{"n_layer": 8, "d_model": 96, "n_experts": 256, "moe_layers": [0, 1, 2, 3, 4, 5, 6, 7], "lr_router": 0.00173, "tie_embeddings": false, "lr": 0.00287, "beta2": 0.99}
Below are experts of layer 2 (counted from 0) of a mixture-of-experts language model. Rows are named router (the router's row for the expert), gate (a neuron's input weights, with its number), up (a neuron's input weights, with its number) and show model dimensions 0-47. Each number is 200 + 40 x the weight over its row's rms, rounded and kept within 0 to 999.
After each expert's rows: a language model's description of what the expert responds to. This comes from a sample of Wikipedia text that the model never trained on.

# expert 28
router,221,221,176,169,209,309,231,249,177,208,172,183,223,167,200,166,156,244,217,179,160,210,152,163,253,240,196,193,175,178,177,225,189,204,228,204,247,246,224,206,246,215,209,248,214,234,204,211
gate0,163,193,192,119,194,212,187,276,169,192,218,133,159,222,198,175,205,186,220,260,182,256,164,218,215,239,151,201,223,226,167,219,190,210,225,259,169,263,231,215,224,197,229,227,249,201,230,254
up0,167,195,207,240,247,215,190,203,171,204,190,256,171,198,259,159,189,308,159,260,169,249,169,108,172,188,218,190,280,159,188,147,235,231,105,265,178,181,227,163,179,238,245,200,158,170,211,180
gate1,218,258,235,156,226,223,153,221,181,160,191,246,212,197,223,153,217,170,215,229,255,113,251,204,203,246,204,305,175,194,205,153,213,203,245,239,181,190,225,129,206,188,180,253,159,210,142,186
up1,197,221,151,172,263,144,137,185,249,192,180,209,253,232,171,181,246,250,212,302,174,200,155,250,180,276,218,232,184,307,245,180,165,205,239,157,209,150,212,178,221,135,197,257,206,210,246,186
gate2,208,156,185,306,259,181,179,220,149,233,224,258,248,129,164,231,204,179,214,198,274,220,165,166,153,242,164,121,215,218,221,194,120,198,183,257,195,226,176,180,183,171,234,223,208,182,184,254
up2,179,236,248,153,141,189,202,141,207,242,208,212,154,235,186,187,212,161,189,213,171,225,255,205,240,178,238,240,150,145,188,222,254,169,190,180,196,171,186,229,244,229,114,155,131,142,228,155
gate3,153,207,193,144,124,227,228,202,220,200,109,170,212,176,194,233,130,205,159,178,199,184,165,200,226,191,240,233,268,178,171,169,218,263,212,254,218,232,221,174,177,228,202,255,232,297,192,180
up3,229,201,205,253,276,176,192,191,162,206,296,248,178,217,182,178,247,192,246,229,183,207,209,215,192,208,141,155,152,185,219,195,181,165,205,136,175,171,175,208,232,177,199,142,187,109,214,218
gate4,170,259,198,185,207,230,240,270,139,288,222,197,230,176,167,145,95,160,178,211,252,154,185,186,192,169,150,189,208,218,144,182,223,162,242,212,178,249,179,232,241,152,192,221,201,234,190,238
up4,179,259,193,232,179,176,249,189,201,137,150,179,161,196,296,256,140,246,233,241,138,187,135,214,176,222,287,196,165,210,195,175,250,254,210,153,203,208,138,196,251,229,174,181,204,261,256,234
Field labels at line starts in taxonomy and other infoboxes, such as Genus, Order, Website, Density; also family and classification.

# expert 12
router,219,147,164,138,178,165,247,196,244,155,239,264,141,168,169,215,139,162,266,216,193,197,214,184,232,214,197,206,186,234,161,222,233,227,160,193,259,182,271,139,144,202,144,223,200,281,139,245
gate0,125,163,226,231,229,198,154,126,237,229,226,185,198,209,191,162,183,161,217,139,202,207,152,235,165,146,241,176,254,186,260,141,248,245,196,229,219,170,165,246,113,277,263,196,254,282,207,155
up0,241,226,191,154,217,154,256,218,235,152,171,190,247,150,225,234,237,230,201,267,200,197,232,247,209,162,153,221,165,203,244,248,154,141,200,177,181,251,171,91,263,117,202,173,189,167,237,208
gate1,224,214,212,169,221,155,175,235,242,219,212,140,214,161,164,168,166,178,118,223,173,210,169,171,121,198,266,183,165,182,292,199,270,213,196,216,129,251,106,152,132,149,252,159,256,183,211,185
up1,191,236,232,177,158,149,191,225,236,148,192,210,243,219,208,141,270,281,215,188,172,192,222,204,276,230,130,186,253,221,220,238,207,185,159,182,266,182,214,258,208,189,223,198,200,238,119,220
gate2,242,184,208,204,111,186,188,179,222,238,285,228,207,206,198,250,141,223,196,180,168,179,208,161,107,237,197,180,250,127,154,159,224,256,159,199,193,233,116,169,90,252,226,163,180,168,174,217
up2,127,249,246,217,289,296,195,235,193,250,119,164,247,194,174,168,262,196,198,209,226,224,157,186,177,190,184,181,131,167,252,216,167,169,152,195,161,174,255,291,193,223,145,173,247,227,166,219
gate3,201,186,221,229,205,183,165,214,233,153,225,172,250,177,195,241,256,218,275,217,213,209,186,164,152,176,237,169,205,171,141,222,238,135,100,239,242,184,272,182,155,242,132,178,226,240,204,245
up3,134,211,201,261,284,176,162,194,160,224,167,182,202,267,199,247,147,187,179,164,195,258,255,228,154,206,154,194,166,205,217,140,168,177,215,229,185,220,161,205,212,193,176,148,189,162,187,129
gate4,223,191,262,236,266,198,196,201,205,232,212,149,243,213,182,162,275,171,155,231,176,249,181,244,165,141,237,222,90,171,257,177,148,140,204,255,244,227,197,249,188,197,210,191,260,153,206,170
up4,193,215,209,183,169,209,269,183,167,188,176,153,170,175,184,229,144,149,233,184,261,227,202,206,194,239,240,177,224,183,163,224,240,287,219,179,223,156,184,285,236,183,115,216,160,198,163,238
Nationality and country words (Russian, Indian, Bulgaria, World) and pieces of foreign surnames or place names, such as Rural in Iranian village entries.

# expert 17
router,154,160,190,146,195,77,175,214,187,148,221,207,167,127,193,208,102,191,204,274,210,143,246,169,198,201,178,211,216,255,221,211,244,221,226,203,198,186,188,183,255,228,253,253,185,198,168,261
gate0,142,222,172,152,246,186,190,208,211,223,220,201,221,198,199,165,242,170,221,124,211,214,190,265,183,218,226,235,224,212,214,227,232,343,231,136,102,207,270,222,179,221,229,217,159,168,181,226
up0,194,168,225,150,252,142,192,245,221,229,206,246,217,185,151,117,188,189,208,196,209,184,216,171,219,139,223,242,279,206,239,216,202,252,204,184,151,205,242,182,198,211,292,140,235,228,205,192
gate1,180,179,169,224,227,267,161,134,209,170,229,165,166,158,227,236,281,200,247,210,214,173,217,292,266,208,183,210,131,114,236,200,203,153,254,231,224,215,282,207,156,280,126,183,186,214,180,138
up1,230,223,252,268,215,203,324,215,160,185,138,212,175,265,226,184,151,213,150,163,193,244,200,235,142,236,231,201,144,180,258,213,145,208,149,209,174,208,174,154,201,157,229,193,187,144,207,174
gate2,226,204,246,170,226,164,177,199,193,229,161,208,237,266,313,235,226,251,227,234,262,188,230,222,195,194,154,277,166,297,143,241,210,216,122,169,229,207,248,226,238,196,244,114,200,147,263,182
up2,196,185,196,148,198,243,228,229,197,276,227,175,211,210,161,114,212,178,199,154,145,249,156,250,152,229,290,191,249,175,208,151,149,142,237,218,150,231,141,201,196,167,196,275,167,215,236,242
gate3,220,178,179,161,157,208,251,158,151,208,156,177,170,228,271,276,192,259,171,271,283,208,248,166,153,180,155,202,159,272,211,171,196,198,168,174,204,230,219,203,217,154,235,186,164,111,191,196
up3,174,257,230,250,231,209,142,174,211,219,215,166,208,186,172,183,209,115,189,148,112,215,136,249,215,226,204,198,237,138,191,232,187,196,217,217,198,172,183,172,153,221,171,171,241,263,250,166
gate4,229,233,136,199,140,284,203,198,243,163,191,176,146,187,177,197,207,213,206,183,295,179,184,145,228,216,220,228,117,220,248,206,207,183,200,249,220,211,168,170,122,168,179,180,209,253,228,184
up4,176,163,221,214,169,189,285,198,204,197,193,230,238,142,171,190,197,196,258,216,218,229,226,190,181,234,138,220,266,238,176,189,170,121,167,193,271,165,232,277,173,219,194,197,198,134,186,216
Nationality and country words (Indian, Russian, Japanese, American) and small numbers in table cells, such as 0, 1, 14, or position codes like DF.

# expert 32
router,232,168,156,192,198,292,209,246,124,275,219,194,190,226,265,146,141,263,159,302,148,183,139,217,148,221,220,211,196,258,154,194,135,176,145,124,190,199,216,220,242,224,185,249,258,164,227,186
gate5,236,172,259,207,172,159,213,213,234,203,251,203,189,204,181,222,201,206,190,195,233,209,256,224,222,142,143,245,288,176,157,212,209,149,211,320,102,197,231,256,251,179,254,219,194,189,277,236
up5,221,182,278,176,148,299,174,234,172,258,208,153,187,204,185,178,177,217,187,206,228,170,224,158,183,183,183,175,242,203,198,217,132,189,186,206,157,170,221,176,216,185,261,253,272,149,246,141
gate6,170,216,208,207,218,211,191,216,181,183,246,234,220,191,252,168,183,273,227,141,178,165,163,267,168,248,187,278,294,239,237,233,214,226,221,192,263,142,182,193,255,249,228,235,182,186,233,227
up6,183,166,279,156,170,174,170,215,238,205,137,274,122,193,138,208,247,204,131,196,217,210,250,182,223,103,142,183,193,166,143,165,226,195,216,216,214,157,175,224,244,151,114,163,197,148,132,206
gate7,188,220,223,203,128,237,220,266,196,232,213,265,189,156,263,182,151,261,133,217,174,189,206,160,184,241,241,191,180,155,201,143,176,147,184,187,182,222,163,257,245,211,193,195,190,146,242,125
up7,179,194,201,206,246,178,189,158,228,183,209,153,204,241,155,229,202,123,289,187,242,226,214,151,213,107,153,225,242,201,225,246,250,267,213,243,207,127,259,155,145,186,190,228,187,246,185,240
gate8,165,190,268,207,274,166,182,162,221,167,221,253,187,196,215,197,202,181,246,165,163,220,175,208,204,155,154,237,191,191,253,184,240,234,156,148,234,203,190,151,195,218,195,163,134,215,165,190
up8,227,234,144,198,197,165,181,161,150,209,150,107,237,135,156,207,246,194,307,230,244,169,250,173,141,212,166,215,136,207,240,232,234,171,191,240,157,209,198,142,199,188,193,174,218,179,305,227
gate9,275,152,213,201,167,204,265,239,258,203,257,141,224,281,166,203,187,173,202,145,170,215,165,243,236,188,202,180,184,208,195,190,155,206,271,208,229,240,251,292,208,200,166,243,232,166,157,257
up9,139,178,170,232,242,172,204,131,216,151,212,229,181,135,229,222,229,207,181,203,189,191,225,142,192,189,207,222,197,199,241,172,193,200,132,186,204,195,175,107,89,256,243,105,165,268,160,178
First bytes of non-ASCII characters in foreign names, IPA and scripts, plus some foreign name syllables; e.g. ə, Arabic, Polish ę, Sa.

# expert 33
router,230,150,173,208,192,262,179,218,157,189,237,208,178,167,169,154,197,230,237,171,285,168,204,187,202,125,222,148,195,240,185,259,196,234,183,172,165,138,282,230,215,169,208,199,233,224,244,178
gate5,244,185,158,196,238,245,228,209,154,153,194,185,250,190,180,173,211,193,281,256,230,106,262,208,219,138,188,174,213,186,248,237,209,301,207,110,149,196,249,266,208,174,240,269,171,199,231,177
up5,207,267,189,223,190,185,224,159,165,183,180,169,311,171,149,180,164,159,253,330,165,194,248,163,192,191,211,210,196,214,199,191,268,271,198,256,163,203,196,266,182,180,264,204,170,211,261,204
gate6,184,246,300,264,216,158,173,212,205,154,202,175,275,136,201,242,166,197,178,239,237,205,212,211,171,187,206,171,241,144,165,147,231,251,154,262,217,198,209,261,148,191,211,153,184,237,243,165
up6,222,156,283,209,129,165,203,181,191,135,154,249,180,143,183,204,170,194,223,205,263,174,267,240,233,169,133,130,264,189,279,189,212,223,197,224,180,194,200,244,223,144,196,194,213,143,288,231
gate7,186,110,169,227,268,255,262,248,186,199,146,160,120,222,247,209,170,166,147,156,221,244,195,239,183,212,192,212,232,195,266,178,196,222,175,250,110,160,241,233,229,197,258,197,146,216,192,223
up7,194,210,166,254,189,189,199,188,222,200,279,182,244,88,165,186,320,236,127,207,260,195,244,195,206,197,204,232,236,173,185,220,219,243,208,181,280,192,185,166,172,241,223,178,195,163,228,185
gate8,187,244,265,225,228,181,225,125,306,220,159,143,180,236,253,200,175,190,167,227,164,223,182,242,117,221,176,172,166,171,230,171,205,169,147,227,211,222,153,167,144,181,148,130,253,237,231,201
up8,228,165,159,122,174,245,194,228,198,180,251,251,241,185,129,211,217,216,205,159,183,148,273,163,272,169,268,202,213,171,173,250,163,224,250,194,219,114,186,159,278,176,187,193,176,176,252,167
gate9,257,185,184,221,216,232,229,165,167,253,194,158,246,168,158,204,216,207,206,186,273,221,215,197,191,194,176,162,206,193,270,207,257,251,276,235,154,185,237,206,159,148,246,270,155,183,297,183
up9,227,176,176,208,218,214,221,192,145,230,162,171,222,192,159,252,189,201,193,192,239,162,225,182,178,228,243,147,164,164,223,220,181,236,259,279,116,165,214,201,188,175,259,233,192,202,208,133
Short pieces inside non-English names and titles, like van der, El, de, Pan(ionios), Tol(edo).

# expert 44
router,242,180,124,165,181,244,260,210,248,174,185,257,205,156,106,249,154,172,255,144,245,176,223,149,205,223,144,216,230,242,232,239,182,265,213,213,117,154,214,185,258,168,237,208,231,184,175,163
gate5,173,191,252,166,197,236,177,112,159,289,198,164,244,216,219,246,233,199,124,267,147,252,167,178,109,170,236,226,127,237,193,151,138,115,183,227,211,215,236,199,204,242,136,201,243,205,201,214
up5,215,169,133,132,167,166,197,204,129,220,195,163,207,244,197,215,215,281,183,180,176,188,211,282,169,142,193,281,177,275,202,206,204,183,203,200,208,195,226,157,245,242,145,188,241,187,163,253
gate6,172,152,171,206,179,271,193,202,218,206,221,169,168,258,216,203,171,170,176,240,200,243,203,199,257,233,184,205,198,100,155,203,235,215,189,226,213,219,79,197,163,178,135,217,230,275,161,264
up6,205,268,177,222,260,210,161,178,171,199,190,162,179,147,264,156,205,275,184,198,183,205,161,215,104,223,237,163,221,252,168,152,221,195,200,172,302,214,207,198,178,264,175,196,212,274,203,147
gate7,207,207,167,187,191,245,272,179,181,211,142,219,200,192,172,249,118,188,249,203,221,210,196,193,242,199,185,157,276,217,227,193,279,203,132,157,236,175,183,231,184,209,219,257,107,130,160,249
up7,154,184,249,226,136,146,155,225,239,127,242,165,188,146,241,131,249,238,144,184,162,167,197,217,188,205,209,234,175,187,183,161,135,174,278,223,114,219,196,147,187,230,210,163,231,236,244,186
gate8,230,193,209,176,220,219,205,272,230,174,206,241,214,217,273,229,188,271,196,243,216,205,164,159,255,181,126,210,243,281,221,180,214,230,158,207,218,245,124,136,195,207,199,169,219,204,153,161
up8,211,212,130,168,246,234,205,205,270,239,222,244,181,199,275,177,227,292,222,180,236,169,178,209,243,225,140,200,190,270,212,155,171,189,181,204,199,246,146,159,187,238,197,163,183,243,139,189
gate9,261,192,166,166,192,268,220,206,168,205,192,137,189,175,199,204,174,164,241,138,200,114,212,199,191,294,262,182,245,152,197,190,221,264,217,192,231,244,209,155,187,179,185,189,225,194,187,129
up9,123,230,251,185,185,249,185,191,189,228,217,205,270,224,173,256,244,203,137,239,165,221,142,198,222,84,132,219,241,137,165,258,257,168,213,219,194,191,206,204,192,154,174,190,182,218,182,242
Closing parentheses, table pipes, and final word pieces before punctuation, plus place names and digits; e.g. ), invest-, Zealand, k-W.

# expert 59
router,143,138,175,232,158,219,216,140,225,192,239,260,212,146,145,150,210,206,201,158,170,173,160,155,166,165,222,167,192,323,232,217,197,220,212,247,133,180,150,152,248,141,238,228,210,188,187,230
gate5,92,187,150,217,177,172,145,225,163,187,205,177,171,157,192,161,153,213,189,236,127,216,215,226,227,213,234,216,192,187,196,202,230,172,165,205,142,209,142,244,193,245,220,217,175,138,165,103
up5,256,161,223,186,177,210,203,173,269,127,238,255,257,153,183,205,221,145,217,198,191,221,250,220,172,213,222,120,236,237,198,226,234,225,247,189,238,199,171,232,244,162,174,178,152,139,173,278
gate6,188,126,203,167,120,224,172,174,219,198,218,180,188,152,143,216,136,137,246,207,265,186,265,100,239,223,198,152,217,206,136,226,204,106,118,226,210,232,163,223,139,189,269,184,183,202,155,227
up6,151,162,146,125,194,247,235,137,173,163,237,199,162,178,181,152,183,192,217,180,268,188,241,150,191,216,194,203,178,208,88,167,214,159,182,247,187,152,183,246,196,219,263,224,152,198,110,229
gate7,176,155,202,208,236,204,208,211,199,188,221,163,165,267,171,182,192,199,186,298,274,248,199,124,179,187,182,141,242,234,173,174,184,192,205,226,185,160,250,181,207,278,242,216,180,227,109,212
up7,214,184,151,136,265,219,232,273,162,180,238,209,188,205,136,156,179,217,165,157,196,121,198,116,215,204,196,119,187,231,232,203,129,253,185,217,230,213,241,200,199,229,221,203,184,193,138,166
gate8,226,208,205,241,218,263,224,167,199,193,206,135,221,230,201,172,157,178,225,133,194,231,145,204,193,294,235,177,201,204,231,233,141,186,156,153,209,171,163,166,241,163,117,238,182,226,242,163
up8,178,200,211,217,128,149,210,214,147,205,223,159,148,127,206,199,162,166,124,187,184,229,177,261,136,202,252,231,194,230,147,159,140,176,247,214,175,220,137,132,231,199,155,231,250,168,182,248
gate9,101,172,201,240,175,235,172,158,267,158,176,202,215,135,205,202,202,190,271,241,206,194,205,187,222,164,144,176,250,228,187,164,201,205,153,126,243,231,163,206,156,243,279,156,272,137,245,246
up9,234,232,196,131,259,171,174,255,178,170,198,164,161,176,229,191,155,232,182,170,271,193,193,164,183,269,180,227,158,194,196,272,260,178,243,293,209,192,234,185,203,136,160,202,187,196,177,105
Byte pieces of special symbols (arrows, flats, Thai script), slashes, semicolons and minute marks, and word pieces like it-em-s, cond-em-ned.

# expert 40
router,169,156,205,175,162,243,272,271,263,153,226,160,227,162,222,191,235,271,164,160,188,205,164,267,232,177,211,227,255,200,183,311,158,142,209,236,256,279,167,194,180,261,169,185,162,190,134,211
gate9,186,169,196,172,235,213,195,240,139,259,229,188,104,205,230,217,116,251,77,167,202,214,185,209,187,190,98,250,212,140,110,235,186,175,196,212,159,285,207,236,249,175,222,183,174,161,196,166
up9,223,225,206,189,175,254,177,161,230,196,182,190,295,232,240,145,270,197,277,240,177,229,202,194,163,221,305,140,145,250,223,156,233,220,197,133,253,87,175,171,161,241,162,190,233,232,232,249
gate10,111,165,214,259,167,179,121,204,172,140,190,172,153,182,207,277,158,233,230,146,191,220,202,146,201,235,239,200,148,178,204,212,158,131,209,179,181,207,150,233,197,171,184,229,272,200,199,181
up10,233,231,160,198,198,257,275,222,211,126,207,209,116,198,277,141,219,258,220,205,209,145,155,263,243,200,220,255,227,195,194,241,205,170,238,210,236,212,225,164,190,235,155,131,126,190,172,217
gate11,194,155,155,239,266,223,259,224,179,226,246,154,204,194,167,195,222,217,170,201,197,254,198,232,217,189,222,131,204,90,192,228,155,211,150,139,160,189,160,150,185,253,190,269,170,176,180,216
up11,259,166,167,244,261,243,248,263,219,219,224,195,244,196,175,220,254,240,138,145,173,219,190,212,206,219,253,184,186,171,213,253,169,214,176,200,170,197,181,207,221,238,187,320,171,174,193,239
gate12,253,136,239,240,229,245,217,187,217,195,228,216,137,215,183,183,179,276,126,183,171,188,163,230,209,203,172,216,235,84,163,244,193,185,155,211,171,250,184,233,246,286,165,248,159,260,167,159
up12,180,296,152,178,200,181,184,223,195,267,156,192,266,177,194,264,230,132,223,221,251,206,263,181,189,180,218,160,175,270,218,159,213,229,229,182,197,133,252,221,170,83,232,188,278,201,237,213
gate13,222,244,272,209,146,181,188,201,153,194,208,115,301,149,237,158,212,188,277,203,252,120,198,208,275,267,196,195,188,210,139,238,140,146,157,191,207,259,113,164,146,240,204,208,169,137,175,178
up13,151,137,212,198,316,225,214,187,218,247,182,261,145,244,135,232,219,167,192,180,197,219,213,184,170,136,225,206,171,143,219,181,224,294,239,196,166,126,220,226,268,114,157,221,231,194,259,183
Tokens in sports infoboxes and results tables, such as Senior career, Occupations, Owner, Win, score dashes, zeros and minus signs.

# expert 26
router,244,161,160,158,237,209,218,209,130,148,206,207,164,150,107,215,253,208,268,163,180,105,168,216,271,203,144,224,206,205,212,259,179,187,239,138,225,192,278,156,200,162,231,226,167,150,132,168
gate5,174,173,182,215,192,254,248,136,178,219,282,186,192,284,300,227,182,264,160,212,164,223,136,207,153,207,222,285,186,183,185,228,240,214,218,211,214,253,273,205,198,198,165,157,211,253,225,193
up5,201,185,217,270,217,231,160,207,188,199,230,128,185,203,202,237,242,182,181,170,217,199,240,197,259,201,164,79,190,205,220,193,172,152,228,242,180,232,159,219,150,226,161,246,204,215,260,201
gate6,147,224,190,266,195,266,236,205,292,195,208,187,214,162,156,228,164,165,216,226,185,223,205,211,270,197,162,228,174,193,177,200,219,142,209,262,160,212,205,175,181,158,226,192,118,175,125,219
up6,161,221,183,212,224,203,236,198,238,198,196,177,208,151,141,154,159,186,211,186,222,239,219,196,288,237,165,224,181,213,136,233,238,167,232,265,177,216,185,173,223,177,232,206,127,150,137,225
gate7,129,168,192,179,247,214,195,177,205,147,198,187,249,217,253,208,229,177,216,165,153,234,215,217,229,247,166,223,193,181,196,223,251,207,245,229,255,254,271,205,138,223,240,188,207,238,203,239
up7,138,182,144,221,282,217,154,214,198,153,256,238,244,188,244,233,191,180,175,218,113,214,234,201,192,233,127,246,203,175,182,252,241,163,235,214,202,275,260,257,177,189,234,162,180,237,184,231
gate8,192,237,180,234,203,127,204,217,222,185,235,265,240,226,249,183,184,270,142,234,111,254,144,194,106,301,236,242,227,220,211,176,156,172,177,229,222,133,154,243,179,151,169,135,188,231,172,197
up8,230,177,126,189,121,247,217,204,229,247,133,155,167,161,169,205,173,153,190,160,270,157,243,172,229,145,214,216,156,251,123,203,238,220,268,165,193,240,212,161,194,224,218,233,234,236,224,214
gate9,193,188,153,217,238,135,229,212,166,178,240,224,207,266,254,266,303,251,209,183,248,203,179,260,223,149,125,192,216,214,203,172,250,211,202,229,207,220,124,202,210,267,192,196,193,296,211,142
up9,198,175,211,199,147,223,204,240,193,160,219,231,160,141,188,118,132,162,215,155,241,170,258,169,194,204,235,175,174,157,168,228,146,267,126,155,173,129,248,195,189,182,222,218,143,203,200,243
Narrative verbs like tells in episode or plot summaries, plus modals and sentence-initial words; e.g. tells, will, would, The, Like.

# expert 57
router,193,200,207,133,170,160,255,191,261,148,251,246,196,194,145,171,263,176,250,143,149,228,272,182,256,181,167,183,197,254,201,213,201,299,249,227,187,210,243,195,258,184,266,259,149,205,150,217
gate12,178,237,175,209,246,208,245,205,226,244,212,197,225,279,276,210,220,221,199,169,154,198,134,183,90,211,182,282,222,223,142,168,178,238,238,158,224,162,150,182,226,152,234,280,182,190,180,214
up12,229,252,250,199,184,212,168,202,149,173,195,193,155,226,200,243,170,220,113,253,194,236,205,243,207,143,274,191,144,222,268,180,160,167,128,171,114,173,252,250,219,241,155,141,168,187,193,196
gate13,172,175,225,171,129,224,220,223,248,219,203,207,260,188,199,202,217,201,195,182,189,176,263,223,228,213,178,186,156,212,212,244,203,219,190,220,199,168,153,218,210,122,199,188,194,259,197,114
up13,217,223,226,203,234,172,128,231,193,158,167,238,238,190,187,268,259,115,228,228,232,258,206,187,156,227,173,290,260,227,194,197,192,237,216,203,179,230,132,224,189,125,243,211,172,231,242,188
gate14,170,147,213,163,188,189,276,199,198,248,230,235,185,185,180,218,213,170,227,202,182,229,213,194,233,208,166,214,242,234,123,170,231,251,232,228,185,289,133,198,269,183,141,251,163,252,190,152
up14,284,201,166,240,206,173,220,279,195,146,194,198,233,173,236,202,198,195,187,172,264,128,208,194,163,193,279,160,163,236,187,155,165,213,189,222,247,99,267,144,193,126,257,204,254,219,196,191
gate15,210,200,168,218,184,205,147,161,196,167,188,159,186,180,213,234,144,155,213,189,266,226,259,161,169,171,160,139,171,153,210,201,184,213,218,277,217,242,191,159,176,161,162,162,244,185,151,246
up15,199,158,233,172,248,181,193,241,207,226,186,168,230,185,203,233,242,175,173,226,277,232,192,160,202,120,178,172,154,143,208,122,209,123,188,189,154,242,178,223,166,207,183,236,206,205,263,239
gate16,186,245,168,221,218,281,234,175,190,139,165,118,220,139,297,202,224,272,194,84,238,171,240,220,175,264,230,291,218,236,184,237,174,239,142,246,217,229,231,169,159,185,224,220,142,219,166,259
up16,232,182,199,219,186,279,252,235,210,206,273,282,199,289,160,224,181,217,240,226,181,137,213,229,185,259,228,152,223,269,182,182,224,223,176,149,217,157,260,279,225,216,190,159,179,174,216,154
Words starting text after table pipes or semicolons, like The, These, with, for, and digits in stat rows.